Weights of a small mixture-of-experts language model, trained from scratch on English Wikipedia: 8136 steps.
Below are experts of layer 3 (counted from 0) of a mixture-of-experts language model. Rows are named down (a neuron's output weights, with its number) and show model dimensions 288-383. Each number is 128 + 32 x the weight over its row's rms, rounded and kept within 0 to 255. Numbers have three digits each.
Before each expert's rows: a language model's description of what the expert responds to. This comes from a sample of Wikipedia text that the model never trained on.

# expert 8
First digit of a year or number, mostly 1 or 2, after In, dates, or table pipes, e.g. In 2019, 14 May 1995.
down0:149129157200087129194174130128158108124161096134107132126118115119133157097122101109104127096090145131110142123119069090147180132122170135131137102168113143128127163129101177206121130157148149161152143144099152054092161127133140130142125105124142161115133137143123103106157093152082122074
down1:127165121150126074143159147103185056133176186193113133112123027130093127154117098142112144153158101150125105168108107134130079140138158133151153135101136140159165160146139133102156144131135177123148150116114137132144111151178130073090128099106086167139099084124146175153100117105133114113
down2:161108102109131153187117131142155131099122138131127115140159173177143109106099145206082152097131115144170170085172128095125155122128131224040137127123119134150140082080129094126179133153061145114105169122172128185143134126092165169089114143134162136130164121085137130165119126134102086163
down3:122107128123123089132129153152047100122089134121055135127138116095158144064110104111091152135226150131132128111126112121134107118125100109117145098133126135108198110173075063128087095042114149126147109121115089137126112130107221083168145162140151164119139173023127157201195136154112156200
down4:125169129124139125094139075113153096115129126158024063124114161157149120077164116082097118160104116146129073128146116102190105127121163137151141130136108172171122121138202128168107147157108098094156124148119149117117128072131129159090122160134135149122131088156099122127118131150154137068

# expert 18
Pieces continuing ordinary lowercase words after one or two starting letters, often suffixes like -ing, -ed, -ly, e.g. f-ast-est, ab-y-ss, sole-ly.
down0:130116123123125093125197123161165133107074145135147090119175128126129146105167126141057154123170125135086162142099163060117148110131110081117131151123109148141094144126161117088138141109081133163126075100145136154073163140131168094130149197106062093127078175127175124133174136138160099143
down1:172133123184065125092086169129072156093148071205179100117174167122160139150140123120210134135179068172078113127128025075148131093122109127131178132145141147129118078108148160086127122148122149137161145123134174129142112086108082118073136109178135186149154082100075141096079161177106160114
down2:169165125105117136095082118148130129135142139148070102189150158167132121081153120185101186147132123163154120093200169171124142173109164161134204094140080154111124098174102055131129125177096178139158176088136135153126119131078146069095121127116102154093135116038128110148077099106134133107
down3:165048120168119154116152135171150103109083137128138138155061184187100122118159133126143110126128122133104138128047156152143190178132100117084134168141141203128112114081139105082174086123125117119135120045107112109105134154126123099143135186084105127110093135108136056113181099115184089166
down4:167175096100129123132107167129065112161096115115134129063121121134085097108136119153188075070165133162087105122086114028114130105205151122082096155078114169092138117135108142136079090069088148126075165209128151178123135177121066178132076086123170118163118164128113144154171123131107167134

# expert 2
Counting and ordinal words after possessives or articles, such as two, three, first, several, single, plus nouns after his or the.
down0:090174141164134116109119108203186160143108109123136151179109186181139184051127119094052105113126141097063143158131169109145133144136138152158147152063085207162171085136130110085111125150130060105160147154125085039148127090132103122128160126144114128162160098129128128088117133113115118148
down1:173136119134104135116206097130107109067136115081082153104115189083088121100123139200099113162159119138154100163128134110124101181142100128133128180149141112128105143118123112184127178144129117095107126242117108129151136124163163127127130128131119164221128176127104182156100099123105097124
down2:056122096113120133128200106115149094120131130133152068146124158099108073154172126139150103164159163126146134193133044142153081200145095141148132103072163110158152102198139140190152095103129068051131128183147147148078130138134156173031040122153120128116180141167112107087126113130145094099
down3:126054053091124148149096147144133115158135138204144060120130185113067050101120125143150125128122114152158162120132087150188101211156042166132128079098178171146109131133133151124134151145192157145129185184118069155117169121160164083166157130115088131131180159082075068078130093070106095159
down4:089128169161117154110171122113132124153160166112134133139144145178111121072109132118152127141139156182127121155132182209132135077151118144146125169163091177118163087140145105148120139148077124105129153153141220125124132113128112115100118109133113065187149132124097128149180101118089122120

# expert 7
Commas, and, and the articles right after them in running prose, especially appositives like ", the gudgeons" or ", an east Germanic people".
down0:138155071139110162127122101110154127102135073009163137086115154123107132171124130157097118125146149178108084125101134086115094155110200109167140155143069147117068142163115132152105107147163102134155138165104110142135139138113158140079063132141166201178121132132104079115112156090101114055
down1:043109113121185125085042126126131112144151135098122164083144120126092111103086129140130103127123066109129083193139145130129084123143121164122123142142150074142131178180123141161172147198136135142129119110145161090137110147174053112126129083108177165164161113096099145140080211132126160109
down2:132149147098106152146106107142114027136123103143101190128124138107109195095086098125144137153129155215096129127080146129137195134099131134158128134130168117223107106054097111135127180141097127129226144188047122195176119142124127128139174090132136103105123139114123119119183144094130071151
down3:098107116132099148144127130164138177120167144117158117133126127072127174127115155178154144136101140127186067108127178070088152133103128091137135092154153168125092064133160054150092161150123146135126115098099129136057078145121144162132122032078205170103156189147149120149108149109149109164
down4:119132132143076125132138064115145084125170167154085104101128132137101063130172145123195086156130011124162102140085160152118124118149139115169134117086026091112132159143103157079166084143141116220124174124081102138109169122150132131110114160085126191197124139123091111111130083150089148101

# expert 20
Content nouns after the or of the, such as way, year, time, same, company, type, and name pieces following a P.
down0:135191110044072091101099084172117062109146096108109152116173182171140007154127163136129128119096118094113130123114148133101120135139088110125126119155110102104115081182107175130147128155129154136164145158122189191177112111099137141113136088150136080125114153123159073108130067179150117098
down1:005175140133068131060081167173101216156136179099094080110215139120134152156096108103139134149117160125116118151143147144098108133139178102135106123159119066043161105157097099096148125131124136119143123148157079128137140118148125160125123114116079139142134112134054137155136113138093135074
down2:147151103114126116151124122176074158109176081159119139112106087118142118165114135153153138056096114146144145070132111117187121156136154109107130116122099084108173124097093150121154160159082162140165149137173150198102150110052127166123143151141148052129152108161119127075146159148195087104
down3:119170172125116145084135151123093138136169146144165123139115154107058168197110167123121139162124112109120100148135167112147173122169138108119119130131057097107131122097080127123158121152157187137019114138120109021129111128123124142215124183123109152140162106113159134246135126140141132081
down4:073178163143137093119064098156122085178128112086081109117217118138077096128064129135155158165122177097088181090067147127126052080148054136135178120121205115123104121174169130072107119112143182133126118116080153055106128098075133128109128151109172121099109124109119061145108134146141062158

# expert 22
Tokens opening table cells or list fields: team and club names, headers like Goals, positions like DF, and Genus: or Species: labels.
down22:056049156147180073136125173101076125096127151117120064092127204161121115153151163140149141085136158150140063163139106100131104156163107147137124123135172082118200134073123067089176116121144112170122121040118131130126120114115107134115114148123125129128110108114219138136117159161148104075
down23:100132130134181129198153122215090110164069158076116221128191139127158084089103070126139073128193167148185089139120145140116117119085098107087137074140136106114100084149155128125185226129149165111166158102082069115000118128114099119140119140092128150108172088136097122097095107103085143134
down24:122122091117101168145109153112142105144061140180131127140151067114149108129143102132145078070134096118113157167105082119115100089054094133136098180129183095127084128131129126098100136148132146101104092189131113138111086137081080128099146102095088110117133129133147132138142157118125157104
down25:133107122140137085130125127142106118118077123159142087122125166099151154104145123203109167103146094133168192121085151169093157124087162122145104126129151199146126168150123137074110108205149110133134191137106104130130187151094193073129139135117113137139126084130189134135075167119111126149
down26:214137166167146127153028078132092123164182128160144171149131174062165132132121181153137135168127177139182116173098156123127158155135074124133157140131128103021130106178080064152130172142148127045117105147128139106196166136178105157119089032082081128141158089145174110101144195147096150173

# expert 5
Single capital letters or first word pieces of names and acronyms, such as W-R in call signs, I-wo Jima, Colomb-ian.
down0:193157111128132106133199125097073113129139064091139151141117157198139049146097121149049138089157125084123102113145142143138104102118103148146118106115126148129160121083179044190125040156113106162103141110136104122124121125100193172085104128161147172115130154119127112120143202116188114145
down1:140161131135124077114122160144181146112145182117131119164143166175103143151104133110075140158094131123169136102220212125114106183097184068073145166148156140154132124162133063050135123142142178096137162067065142087103187088110126190135110134139130104184122161140169162110127089141129177129
down2:136119144155087185122149130100112117120122167130171109066207139151119168164137119173134107161112084126191068255129108129143123106125185092067125122118127096125152151153170087163069127146133066131122101102121107127137068079143144104193055100163196121132109125119110169170073123083126162090
down3:113145048126121131129119150106170152189149156120146141158175049214054184167174115108166131126119069175140162154077126084170125141114095145143130188102133130155178102132125138108068124100157149114125144095103133083075133148175162150122114076084144144120146126155181107167134148117161126129
down4:126200113171161114134089072162105044125131165066106111116163177087140077180154122168095143082106122099186102148131135092099123180037101135108166138082139121130153143129113119074107141130129175135118127130086164097156093141113148164114184141151149136145128182171135115126148130137130076085

# expert 13
Relative and subject words like that, which, who, it, they, often after a plural noun such as skills that or students.
down0:176080160114105143144134090108145148132150148149146149199130153138107182094101152169101091134092092083124211139125098150123111117089188133156166172124130124105157166096137188107106121104120063092173094077171164132060131074092138038176158127145158179120113068093122152118142173151107129181
down1:125175173109121116082137131092108125147135118138124145084175152134143131146169092106169159183147118128041154202133033092133098153160109129142140133089163126143078139167155097171067119124106170122103102137087146125132127134218135088132063075094114125111114095128103113096203230196159177105
down2:140150155121132144132136048139129097116146072114125092125149080128168115164140128141121127078161108206149119126156099143113119080059139134130130116140150134158128156201157085154095188154092116195163200130127175187120137067107161152164116112135102115159085118070153150119110152087113198095
down3:089137149105149109152158101121134049113131107169107097153075083116129108099145125127128106141128152129122130185092038179183124181164137126119104073081110213128128115148148093163147131165163094134107097207115090153092118149160105142092082091124129109109099120149135125143129118131194132172
down4:149159130135146177108124146135148176128128105088144097096109141184157191194136131099104143168125174059132073086062133120102087159129146149115198123139123132144065103151107115131166120148131115136137125166112155109148112102084178130144085152084141143136101161118122110193132141114104120136

# expert 9
Interior and ending pieces of common English words, such as amph-it-heatre, mom-ent, Contentment, recur-ved, vine-yards.
down0:133132105187053125112135116101110077068145153128135124119106125124103139128116114151098131168130104144130126122088093062102085112102155096192111097109104144152135145112103096137073169142146161108145106118124082147137124160126123116143151118117088126126127167127160165115139168134134131183
down1:161101160121217108089037150173123113145087138167099137116118119136072147120169136121135173154132173134122141039111111125109085172124095123102131155152127120107094140089079114077091125141168081100102126155079110162136116155120126111148122143134109151124099116073170098158061101144066133164
down2:192162129125121146134196111166138117118149122145136098128166166083106162133129144122078164067147087128125101107162125072097151145130128087125124138168174127128079123117169125115141123082175125180107141144088131071100181187125134136127119084195132174174132138118116161143127139196092143122
down3:103144150093145115106082145123128124138124169203107117148095208087173125128161147127116126150128066098128138090079140168080144158080135094160101133143164194150167124126151180129126196097102071126148157052120159129135113130064156142130122125132129152136128142136144122072125184056166092123
down4:120104104100151127114162155128119109148149093124152107180131160152168102182043143133103094167129089133206126048120192068103130127177105090168145094129163153078139086114128120131132144080144139116099141172110143138119129131159099131149142128189135126128163127086087123159105108127093123124

# expert 11
Inner pieces of proper names and place names, such as Laken-he-ath, Bell-sh-ill, Linn-ae-us, Gunt-ur, Pradesh.
down0:114103093089123159103149157062156131136164114089104136166140132137153096159148071131094127162130161136166098135132101110109141099101120102138117119172180127124146132173102166150111144147171122115119186125114116108152152139145043124195186107128134138092168138138169139067116132121155092130
down1:121125124194124118173165102058085111106124206111198092150116137111172105154119111180166116191104145100087135101168138091104131115126035123141124146119071194145164119122072158191101106091117079089180123192161184097150110149099119134131102147130167113141141128104111093158144109179121086091
down2:161130129125084191173129130126141151162133149138118035125197068120062209090134132137105121138130135118133108113138125071132064121080114178116118113127127123108149110119138179082112110141188085150121090110090142177175065153131175176113127165103109132180118123105137163140096109119097049177
down3:146075105120081129118143109184133156127122119141094124124116122154102093162152123178145130098129125103092210154187180112123105080148146132126161136129139114107124154159179157084131117027129159129134088082133124152129163075117161075130151166168141127096114147070187068129136170141137134141
down4:171091128110058126125107194131192108138139146116139132138142129144123160128091171145074155161112192159138102143138176138091135138171168131130058155105183111160144186110076164081106133142158111103117127095110107128167135124132077129174188132158114186108168112198164178140152070122106136149

# expert 19
Final nouns of named places and institutions, such as County, Museum, School, University, Field, after the proper name.
down0:194095163198053090125084112105119101150065162106153179150155105109105209124156121090154065111128103142111133132191162140184189119114131165058119082080107136112146141091081135124110165121143138111122096116122137127156130211158112170132103110133106095117131120127166138108132114150130130157
down1:176115138124107072098127147165126135131158104092134160143120164127116150206097094148122074160138061096155131060150078175092127171152073096140129144089091113160137069173134112088078131113104156153140075145148127157157118199053154158107101161121173124200109146110131123122129130110123137179
down2:107126088096137127151144100104177152081116098123184149094056064098096176090091111130110172102126124114145104070078104132148097170140136128155103081179138137166139135106158139107110121060182060160144135114121126127097134114156086122181176133127117130098086139123070083167136173157100145127
down3:165118131135145127116129143129140118111134083152186136129145121100168159117149121093122143128124130185078135098114128167115102175130149144101141133135140117125135120114113150151135123108096104116136107114124113067123075171112150128130122046127146120044130111044126082119147099188109146090
down4:115171110164158106150165058132107139120114089179106190137140149066138114081111174126137173132115156132064123095083124152105118111162172179140170068116150133100126096126139073139078080118109095135175119125160111137133107154085147119155128105138204068128081120153074081137099126072149185125

# expert 12
Word-internal pieces of proper names after a capital like K, J, T or H, e.g. Ky-iv, Ky-ush-u, RocKw-iz, Kn-ock-outs.
down0:093088093179168089126076144093138169128131128126162092121134165121146104156116100156161139128122107123099133128166148194094132132167067108042141126122140151163089094124096175093144149122142137055158152103108128076127128121133086076087125169129106118115076225167124110152121129114145121182
down1:136129151131117102122178123167105136122167024106133123127116147129104176149125103168122153086087159071105107103109199121126131114097133090117096111125237105158116102137106126150090130101132156149139123000081133087124124028157162170138107129139087101163103110123202103167138138167090154106
down2:127199153156200130164102162130186098190173078125128073120120129048184077129116116125075084159160103091102125128161112104131142087127149097123147172093134142104169146154140130200173111118127157136040139175062186146141132148092146116106145201097131131098173137125145175131148113171144084136
down3:125102103133046114092137141158075141132164020110132116114178148084065126155131193072119143124176082123121158122122078144107119130217089157136132166174104093045094154088130085106123124102121116142125133129119148079136169132125134095130146191131137165103141101082129086138099152058110200139
down4:106108144157153092147144128132114164169107140120192131192095136118160101098157118176115125155195142167075097183055118137166102131132157128128178133121169111121133126096183111120137141118079148204109098097137122200134188146127085138128059119096105123133145111147125128148073152078111145141

# expert 16
Endings and middle pieces of personal and place names, such as -ić, -ville, -sson, -ski, -burg, and Vojv-od-ina.
down0:097131116142157157118110104101176107101099081159114116128129121196182119124110172156147053127119097125179115114077091135113111063107103121134093082158117051204136151085134130115148137137133116172113117082154167123138104183146079185155144094115141128085093108143177144105141183143180150128
down1:149103132096143156157095162062123082135089129132104191127136217105121160165178163132123190120128104152154088140198126175121152106091123201137173130100138210153108123103134113131116121149153128138119108147142096126109116120077122156131129189122157039092148117115161065110117055138133211085
down2:141112147132172078114092164109132094150179112072122119140168136120111112148096110154164128163134095178093118125115138097102113089118113179052139131180169154100180099132119146149122162172131157136118109157162116132200134186133115152100106183147135137186193114128089189140092159124187104135
down3:148126114132117115128094186129149094092094164122165073102159179134110128103184102116158140180189133104127135090207037120105086128124161128114138112070120157130114148104131183104170132115100173094147120195107043086101121141156109115160078148083139087103115138167054128140132110089066133196
down4:141119161120119110121134083076121121116100128094173150224152084101135110161202100126107135139103160087158140123146092141133184119120135149093167139120191146081096123132111105185169103150105113107103171160089156204131140141127106130080109101125134125115104146166058137136111094114122088128

# expert 21
Periods closing sentences and the paragraph breaks after them, plus line ends in tables and lists.
down0:156091077104106141113083130103168123095117117087078123109107088073091098131121109146128161159159125082122099127126129064132133145112114065096146109129141080141163206151211118098122146188133150111131120142120091151162137125155167092032135079134093106137159116129106096077115157116084144096
down1:110158089127123157126099078104082130148089142176128102136182134153183102108121196118206138044163062127171121088103120168122128109176157165086118111143158114143127100116130093122118126129100115087130169116087140125118143177178157127194129140113133131101106112147143129124127086129131164085
down2:130093124128140136089081172140113111125112130119139089099178156109127047104139128127160119123151180158030152118121095129139127120147131125170166095120135081131229204101152111084158100107099129128128094143086134124131168120098157133077097089074134048110113054147159157113112137118177197081
down3:147219144183152132137172127117083128097113123083059152222125078078133125115168104118136125151173107095128083075060120181164104146154128124136127111115156191154084143116094075078130127198114147108148164118130122100108157193129170159103105186129109145149159098106147158176117127129121132134
down4:106085119127136097113144087131175155125125165108094138116131124166164132108127094150075142083128086129149090126157109122114115134193113120108214134101157159155120129143110061127115128132101135137113116152101105095135107141137121124157171034131107048142123114184199157125170179174135106130

# expert 3
Word after was or is, such as not, still, widely, now, plus numbers and pipes in stat tables.
down0:116175078163114129156111151100155064117155162168091099110187135145135103137126177130116155140177101120180119074124109169126141170094064125165139131211112170131102119133129133191103064144086150163195170071195086119129090145172165131151159080099215123124133119133092097162181095167159137098
down1:125009101147157123120165149114142142104123110155161070126138131133103077210125133115169195197129139142133112138098089110196104114136104128175109166131181118131148120106134106100129070118103077128115062120140066098088129101124118036125111096137085149155128120107176091118046161156125140132
down2:133133175109129075139128118086090127129127114137156124096192177106135119091127127153106124119140124121126154106116120144039073102099099111128127093140127078119096125107112126151142090120126102099090127101098114118117174203094128139103100062126150133121110085110100130109125137121143104134
down3:080161091124127118119073115097127178114115081147182164050114137103101147083166143048121107113160127173146118071093069159077111173172160137136151158062123139148127119169108104149168079140136118110121147115124080149141110152153092152157150125148101129128141094136132158097130140142143120126
down4:153102136151109141185165185124145132151104128121048124122135139149123147125130117168184154168105133153126154093178114117130080120112116141146134159129172137103142094126133120063119119115171166137142138083131125097137141093065105093045135162112161144128091157118097137178162096135150122118

# expert 23
Word piece right after a capital letter in names and titles, such as L-e Locataire, S-ergio, N-athan, H-onor.
down0:112092101136137163048130138123148133083154091132099169120112176183134097146138111134146158152129142185075084133151058056113165164093102142123123179121143124097117147252125129172157234167113106078128136120127133107179210054059156090126125112128108118136101126059168148154126119117130112120
down1:108107157070156136137174130114110139131096144045110176129119176131187128148121120127148131091128180117190174126130180165141063131175117115098116162113130125075130080149095109199080135130126096145146142081140100108093126158125125149104198132156093126101135132125145126174097150102101104124
down2:125152124130091104133135122131124148127157095076094153153107150175155152069082082131144188198129115104102130101131129082092148044121100104129126145161097109103109087143125142122131149124122143143124163140157144167080121118078134098138088125114117096154132073173121141132095139110136086171
down3:201135120134135109123097140119087136129097142162125156186114144167096099192083127108118119149085138199145110088077145148170108113150163168115158146101129179107087072125127119139137101070085159135130161159108113141083136076156074071084103077115111078110203151132108122142118140090119175090
down4:100153166178157129117093159142148142151104098118192123125132100137163117139185166121111107133104073114128159128121099172166141190129168121118159120074149160102090173097097139125139187170172159130116121177136125136191134200130125173139126140130149131103111106110147109149136139105131079174

# expert 1
Prepositions and past participles following a verb, especially passive or phrasal patterns, such as involved with, received by, appointed as.
down0:119133148164123149083061130204098177162120119136162095136140179105147173093100113117188084081101162190114098113100200140147126135114195138111100101102127145122093144082129129138138119065136055120170103115170108110077148162149127206057154141135131154127141154183136111140220133105138159125
down1:136119171115148161135113124135148107113126126096127136126144136115123168172036152191105102082145194213150131157125121129137106123189152067130149131120093078143181116130138154134094092153097138122033172111130067143150157129139095116133097092159141114122143158111146135068100117132052094124
down2:177114118134128137140179083063098139128117147180191105128127087160185123128145151100144127144191093126098127131140156125122189175157149097103095128130140074113158145135186126135073131110086131134144143100161194117121114106106068147149142134139143100084136098102097145115096184131112162152
down3:179081162108130163073090120091115125129132080121107124097067056099191162149177124104168114141127156126099140127129162090085150188098123101127130065143090124073079131129122086116150073127139101168130121112141132225103142096132151120066105139093060124146165108131132136122136104140152080113
down4:108138131182126120096112129093134019126085169204122154147129097101151143168160125083098116126116032113121146159155141098143137149185152104119089097134128162155132125157127115112173169122047157111174100121152114122094127170167082145152196095074160117130124150104128114080143105200074126139

# expert 10
Remaining digit groups completing years and numbers after a leading 1 or 2, e.g. 1-996, 2-013, 8,-000, mostly in tables.
down0:127148084127132135133102171113163146071150196123090147081142131117107169103155123149126179102107118107106126147151135159005100163147124137142152144069116128129144125127167113126141103053129105115148126117077116134120147156105145160086135123095048182122132210105133073130158081142147103074
down1:139132128105094156132093151078199049100132094139103118142139145139145103076159186125128153185106137130109153151158137138087117088095149172147134133142069117109132154081168083137129146075165118096091129130160130130108160112114134123135142129087119157139075129116134075128183105082096194096
down2:097131183163151118115175096023106113101112171105126164110083085113124169120152139149108127156127173131110200189155182071115142089137141173157130085123117092143159074193072162089119100119102124105134146145104110167098154138072170120126065103049143121099086130115126085105119111097147139122
down3:084138067114086168120157157064127126136108152103113137110116143207165157160162088145115141135126214109158051111158055109126096130127106133188088113127143127127100113139053119172167108130161126138116140161135125133199120107141131153149163137100168078135200133137117212112130148078124118110
down4:128160071074100177103158120115162140073143075185111073126154082085108084053171118118163142151075092124119142113125119130207109107154150151095144175127105134135121133149138126113155085123055136082110166075131104124147113087104089056107128181102196080112129184085114147133133127120154127129

# expert 0
Function words, especially the fused units of the, to the, in the, The, and possessive 's, in running prose.
down0:099137127137096127173125130132127101104084125156116081126124094133100199098137065146143140125090138085122084134125108099089163226136089110154044124140078147181180161122095140136129100174120114094120077139130140121127179157134144191161099092117137142106131071152129114101125102138219139121
down1:175151129130123108129145130137144182141156074163156150104121112137193148128135136156097062227106099093120153094136166155093104097116123211104144097086120115138126183102137153129089098111104143057120099123142125124107158144137130157148127082131147061122132116111120128142138114061147103200
down2:140128144174154108118049078132136085147134154111142101156099108120150130165101127078174098125152126110104121141109107126108148143130167157151192141172117075211153150132183145163141135091111117142121144109095086139141160147134132115141059143091116113116136156194081148110089120101182172134
down3:152101133115090144132198134109126192184193121132126173142085141134115100157149108131067127124128139066107096125150109107092154148168059123152134129107131128157148130107077019131173086111160088090097132074170121096092132120130108117140141103094141139104160132135129127088128077154127148126
down4:108113119079132164125162117161170186150113121102123103118082137174129142123164117128131155156163175109173224120124097141141120145136144117106144155143152127146094154138135108115193136131109139148096122134131114154153125144123158089138124170069134161110106180113117074119135101133092111112

# expert 4
Pipes, parentheses, semicolons, dashes and coordinate symbols around numbers in tables, birth–death dates and coordinates, e.g. ), °N, (aged.
down0:128143120213153133108117140215119153157110103122138084103122153131109155111119106115139087162120119068128127124116130161109166120128096160148111103136159123169148049136161131158097099151173160104122170118173151108113092124199129133146120154177116165086161131089108120151060060112169174161
down1:166109090095152148148105116151161126120065147188160134136121080087153146092125184111108143123084135141155118145103109101094120082174125102124086089133151068126133108203083131137155150099229101159157120138157167117128113113066118189097107115116161110215136095128093129177143129144122164213
down2:101155167144052145092167124112106109125117143123125148133099138137117159127110056094164104079125164121130154129141115133111125143188129154139129080217126075108102118150150176116088171153094128114103117178172136192197126113155116123147092117109107112092086121101110133124079044134123126131
down3:094131120088130041219154107131180095105163085130139101126106136090091225136111133124133112127114092099112146134150104141163113121151114131192180093090118111161062125133155146072126094161106100145142098109091078112146107186163135166120143129226161144151103138184223192131144140186088113128
down4:133108094100094117169136130126137162120113094129124129101095016116164097125089139167138138128157147134170123125131084094177082113094161189180138120097156126149133162145155106130160130171124144130124127158163122127140126079126140105111142133197125141092121125125140110132099080127099088126

# expert 17
Labels and separators in infoboxes and lists, such as Position:, Coordinates:, Born:, Official language, plus table pipes.
down0:120145181116109132155179156125167172143130190139114127110148180119132138107149130131149177102135138137156100206122109150163086128157151114123116110146120124157130130142109126053098106118098109083078072129126165111128130111154128117138126170127153091122091165136152142164113116175152176040
down1:117104122113061125118132076136062171186073144130129099148136102167174090136100097145125125102125159138132127121131131134130135142122172140116162077085131153085109137111153110153156078160092104085134173131161140148165110113108133118106104109110112145128127191124156116154134142116161123147
down2:160138141079163105146180195085123127137104100147110131146138151126170121164136147140120123106197039142132167096104105224110106107123190137185133165112135128190198121177194196238031159119128127064121096129154161140116137101174123120114133171119181134134120071127105139106141165152114130121
down3:129131065174081153164138144103135142153123118134151137138119169104104114081064090197122094132157172119121139119180204092163154080109095072167086160158087129056160129100142128113124074195077127091081129153126116117115151162132101119142108109162175095115085087201194131080097100120170159149
down4:190135132169151132114124112095171186132125135150126179037139108154122163113089129119119115086169131165116134139148095089079077137148086068104141147103171139128126102159130172075255143108132166138164113120082140072122142129155133149160140147075175174141150151119115134142114077129181129116

# expert 6
Short word-internal pieces right after an initial letter, mostly in names and terms, e.g. C-ons-isting, C-ric-info, S-tern, Actinomyc-et-ota.
down0:057143144158125157238152122169197202111104174124155121128093136124158125152076106091112139145054146145156130115119132200121157125172131128156134154130135163121129125143064093171194143145129176101091155137139113160168101181113143130129094124164081107124144112109103115132079068153110164114
down1:161201165159143173088144164117123084131132141137129120131152068096149115147089119125097159116140112140129134132158124125086123170096145175119175134099121111169125100116117109176123149114130168120167080150156193164122118118110140065134160099077094117125070116134140136107107170103191180152
down2:104121150082113085181109133128145103091102132134198160064102138128228088166101127121160140147156098111152028073131055137108112152181160106134080135146144091155140106176107136125139082148085129117177110128114150153106206073176132086125116141116168138130127172158154128135133156129101182120
down3:130141077117118101131137074188131122117130142104152090215145063175135170170159117082110128087128088152129155106159119124087153106116111158088109124101149123154145137084137133131164110134120153135182058143153105181154083134129139145107107121128094121173133115110133170202076171198128096100
down4:120023128125137124123127136176094138086141117150162161123123150139131134088180098121137141132146140134145081128096062116086140142164144176139115095120066178144113110102177103130160096111100172103139085150162101110150204117133158141097170153146121119129090137145121076095184143131124125143